Experts of a small language model.
Size: 15 layers, width 256, vocabulary 8192.
Experts: a sigmoid router, a shared expert of 256 neurons.
Training: a variant of Muon for the experts, 550M tokens, 8686 steps.
Below are experts of layer 2 (counted from 0) of a mixture-of-experts language model. Rows are named router (the router's row for the expert) and show model dimensions 0-255. Each number is 500 + 50 x the weight over its row's rms, rounded and kept within 0 to 999. Numbers have three digits each.
Before each expert's rows: "gets" lists some tokens that make up at least twice as much of what it gets as of all text; "mostly gets" lists some tokens that are sent to it at least half of the time. This comes from a sample of Wikipedia text that the model never trained on. Tokens count by the router's weight.

# expert 15
gets: "s", " (", " \"", "\"", " 18", " it"
mostly gets: "\"", " (", " \"", " 18", " it", " It"
router:439437485507596479513478476451494555445536444532490536532481490553606461454502556399618545497501468559499530438440497516446431451500502500450477506504458569393462543393534553597493546552477480588498499488535458426429534518495510504471554546487508455515481542514447499466613462551456643481507516451526580496561496538466479631378499510452507561462605538511437354412466412444485488539534535477521456518403516495461465547521460509462589425469423482423451643537478491536410594448560479554443577545479504468514616491501500537489489557475457459432556526468508416513470533514486521490441505561467450554469487493545500457498553431474507546478453595503556478503501467493491501447472454427477479473455436523603519489483607504571481445565475486565481567480496496582528509409480506

# expert 4
gets: " of", " in", " that", " by", " at", " from"
mostly gets: " of", " that", " in", " de", " David", " Michael"
router:414478466512469531556525476459466521432566582581513439489543453527497497470518518437617513433479524520535474566489487567511426514523490438445559428561414475498521495495500478489490553480543478471450461523445495471397504570571422530499510558439535428625498512479430438494513471549475559558444509459506517464564526545494470518447632509432523471418586465478482467459594489493468490604495586523534452402476534492467523512556498538551551480474391550472520608585423533422436665430523482564514557483404563394619472497530522482482518490575482534470527563524486383501472553496572575506494529444437487518487472484595507446602368467469437518516517555461544456544502485482478461458592466462480528521498442510585481514433466431538447483605507518460471517451526483555515511530451520

# expert 2
gets: "s", "e", "y", "ly", "es", "al"
mostly gets: "ures", "ure", "com", "ium", "ona", "zed"
router:434498483539529477649467458475550549478513479485434446506567547459550421548552504428508433507513518443573560477540489498436376464493394500586445480522474498446459520556522579566509546549627502423550417468509426432543568514475505507490562551437548546525488483463427468495517416492455539491444460411490577546548477526493530480442470557450462425471590446505460450457560456525542426541477544469580487458388576484463497471553541560484551470470547486481433507510445549537451513496460519462416527422438520588520517519428466513448517512453477548440575505434553459460439502541506561540545468590446493573556547433598534451517564414507481509489497539480439587516552400397462433430423538512563533512441463487521597470482365503506478451573468518518413580526466510537529482473534481

# expert 12
gets: " the", " a", " The", "ed", " on", "The"
mostly gets: " a", " the", " The", "The", " her", " this"
router:499511423508500510515467483468474526472482511544570422533580541507549551483541496494472467451449534506583604466492473515454378499516480555495386474551432509454473488468541578551460496539481573485477388515475397479534558536577510506484498618464490522510434524438479424499561468559421601462499468468484471510582515479526440501499467496533468409454536524505372485467529401516496418547562489465507410439427559570462539428534481488491559475495518563460427529483443570472393469445538375551432481461501543492507474521469501508429514575450553478506527552484543505600358560483471478492494473520515438512559487471440544581504439468545472549565560611476597529514485439459470429475488482567572537506487451470541538502406546414519544559635468491589408588467487448522516563504555469

# expert 10
gets: " |", "|", " to", "-", " was", " is"
mostly gets: " |", "|", " was", " is", " to", " he"
router:448452452472528468513491434469483571439460606504429469569544470614592510518473573485607506510475558508584517489528503512452470468588503526453393489472458496452471513478509517517493571595567515477476456487448392432436532547515418551562486567449535471514436472444436498564521501574477465429424527434456455483576512495488453534467501521589563505441615486540448468451563416429521559516453581503564501457556482518460481568544470522531516501483488540480426529567405503503416528464550487587429569435473499524438471502539466526466489477514576448495605602441447444514427486578451554543462563484451392500514477477566483533501479364493443523578461489505490518556457456403495445530492427444577586444479519545547570500438455470570498515569489573564450561457520507548513534457520393

# expert 8
gets: "=", "e", "a", "ra", "da", "na"
mostly gets: "=", "ra", " wa", "ya", "lt", "isi"
router:414421435571524500556424471432453504458537489508519414555557464489555594500552573517499551452393480481464547507507440532462454503478465573473433449532457520479566521515526535490418488634522586447472472460528420438462458595568476558416509551505502469525424556432531462459539587456470560484482405517466533447554551562464408577546471520521502462452560519534430460451576452491510458459521527501502514458480445525581500511529512477583470447396440477440462537481434553485481488405528449531454591517445449437529535472547452484398486445467476478433489513473463384515442528565508581473505528495466571541471500437666560513526466399528441499583558580446525556527503445453479381450496532495513519496533482535534463456471470417518490452530470461543413561436471408549528478495541582

# expert 1
gets: "\n", ")", "ing", ";", "er", " –"
mostly gets: ")", "\n", " Gra", " gra", " Tre", " Genus"
router:419430510497544555511470487442514567485583520535462489510534494539523480506471544452509573461497518608560513451482456482540441453489484500576434435565521477423465464482532533558445535589541503486481436460429455536418537530461457518522459496456414421572407521497490466507543508560389575488482589501447488529515479524473474565488499473538508500481574511496379489547571450540452404566488587574515430529465563554479554450473491454465517490475490501423466522584444513478403549502620432555427555436433486466518534544522418447469425559471528509462528543506522396565585563500441580438507511497458496480566566521669554435599491521498440475547535559526501429487421522545523438503515437481588532441438383510540599495474476432466488547545593553536471578525575429520516536458501506

# expert 6
gets: "n", "on", "d", "a", "r", "%"
mostly gets: "n", " Pan", "′", " million", " res", " pres"
router:436469438478555537606404526435476526461542538518379496454473485557539473510482523517594503439550591557600573478526527500507403542526484515487503485551484494396591587425514545554412553520518547443517435501452417482486547526493505562491484533457471493486471463501428484551542515449447496465427526432458488525583509501454549437463512488542517519508575446538448437484497531458545467493550497575509464484363548554441563413507496533547471360516446521483489585605429568456434478467579478481459547480488544549607501494508440516458536479496565511496560498357568435510466538472494581500471482464512519569441545482559538478517556447469409478498471541576593555510598401449515469428533452548538591449488484517517561486431495484504469499588513499544404562532599468428552552440525479

# expert 7
gets: "\n\n", "-", "–", "\n", "/", "%"
mostly gets: "–", "\n\n", "/", " out", "%", " up"
router:499438505522529511557417546436514525413546492537471471605437420565604483470565538559474519499509542499604485455502462612451458517534534536526526469569490503489497618531492537608429519524531517462540461490519450470524493462569485469490528536450480417545530468478501490566513479583469523459430505455427457502518439532414482563558629441535496492418498550477479482536611422413497470512623542571543443466441558541520549494550532513455537444442460531431440513514422558466510517431512426599436608429394512444545542478473508490432525510430492521384534614487519503517434547474462579471398527476532499507517516467501590451589521516453503534541495545511500505520540488477466395430522430520513536434439380584567457484514531513482491499549452546564477538504544400565503574469540536

# expert 13
gets: ",", ".", " and", "'", " as", " with"
mostly gets: ",", ".", " and", "'", " as", " with"
router:441497452516525466510446464447488537437494544553434456573535430480596586500475506489536624455540546494535610433528556492494474595457550478463490435542451434569469492471595536588431481542482509530491465475515452443430449550482448475401501539421570454518504475494470473457536490493452503484500508436480437542526476517444531517465476525443522481516524511508444451497495440537476342548494496560517434430497432562476491504516511545422583428395516589474434544525451533533438545495447443545394637468455544486643469524423528442514461500454476505499540515455522446561425456560489572584493526534463541546519445506594498381549502487464445532576490569466515538588497426408503508467486477424495545451488396540574527515509435514543444495612528544559443505427517499622509543492528518

# expert 14
gets: ":", "-", " =", "  ", "t", "l"
mostly gets: ":", " =", " o", "La", " po", " Os"
router:482528432496555532512502435479482554430531568529464495454588523501573506494463601530506482430530532508512533427567540572435476474513484577537426431428505515473477475453571528549474554456535558490501469481488498413429524539561456482493542528492502464517403453445456539554627534485495568454477508395525543475496524495417450494547507513561523413447526491551448455502524432553495506549457545506565435436517534532485558488513519553461515443427412592452523490614495538489442555427472480566388622462511452461590518520483557472545484510488517531426613614497564441510401538524452476556511582566563439589516472463585532451433486417480479477526459519539412476548544509401502450450407476434557530483388517509640537479461413514564473426564493499545478557474452525508516571481447517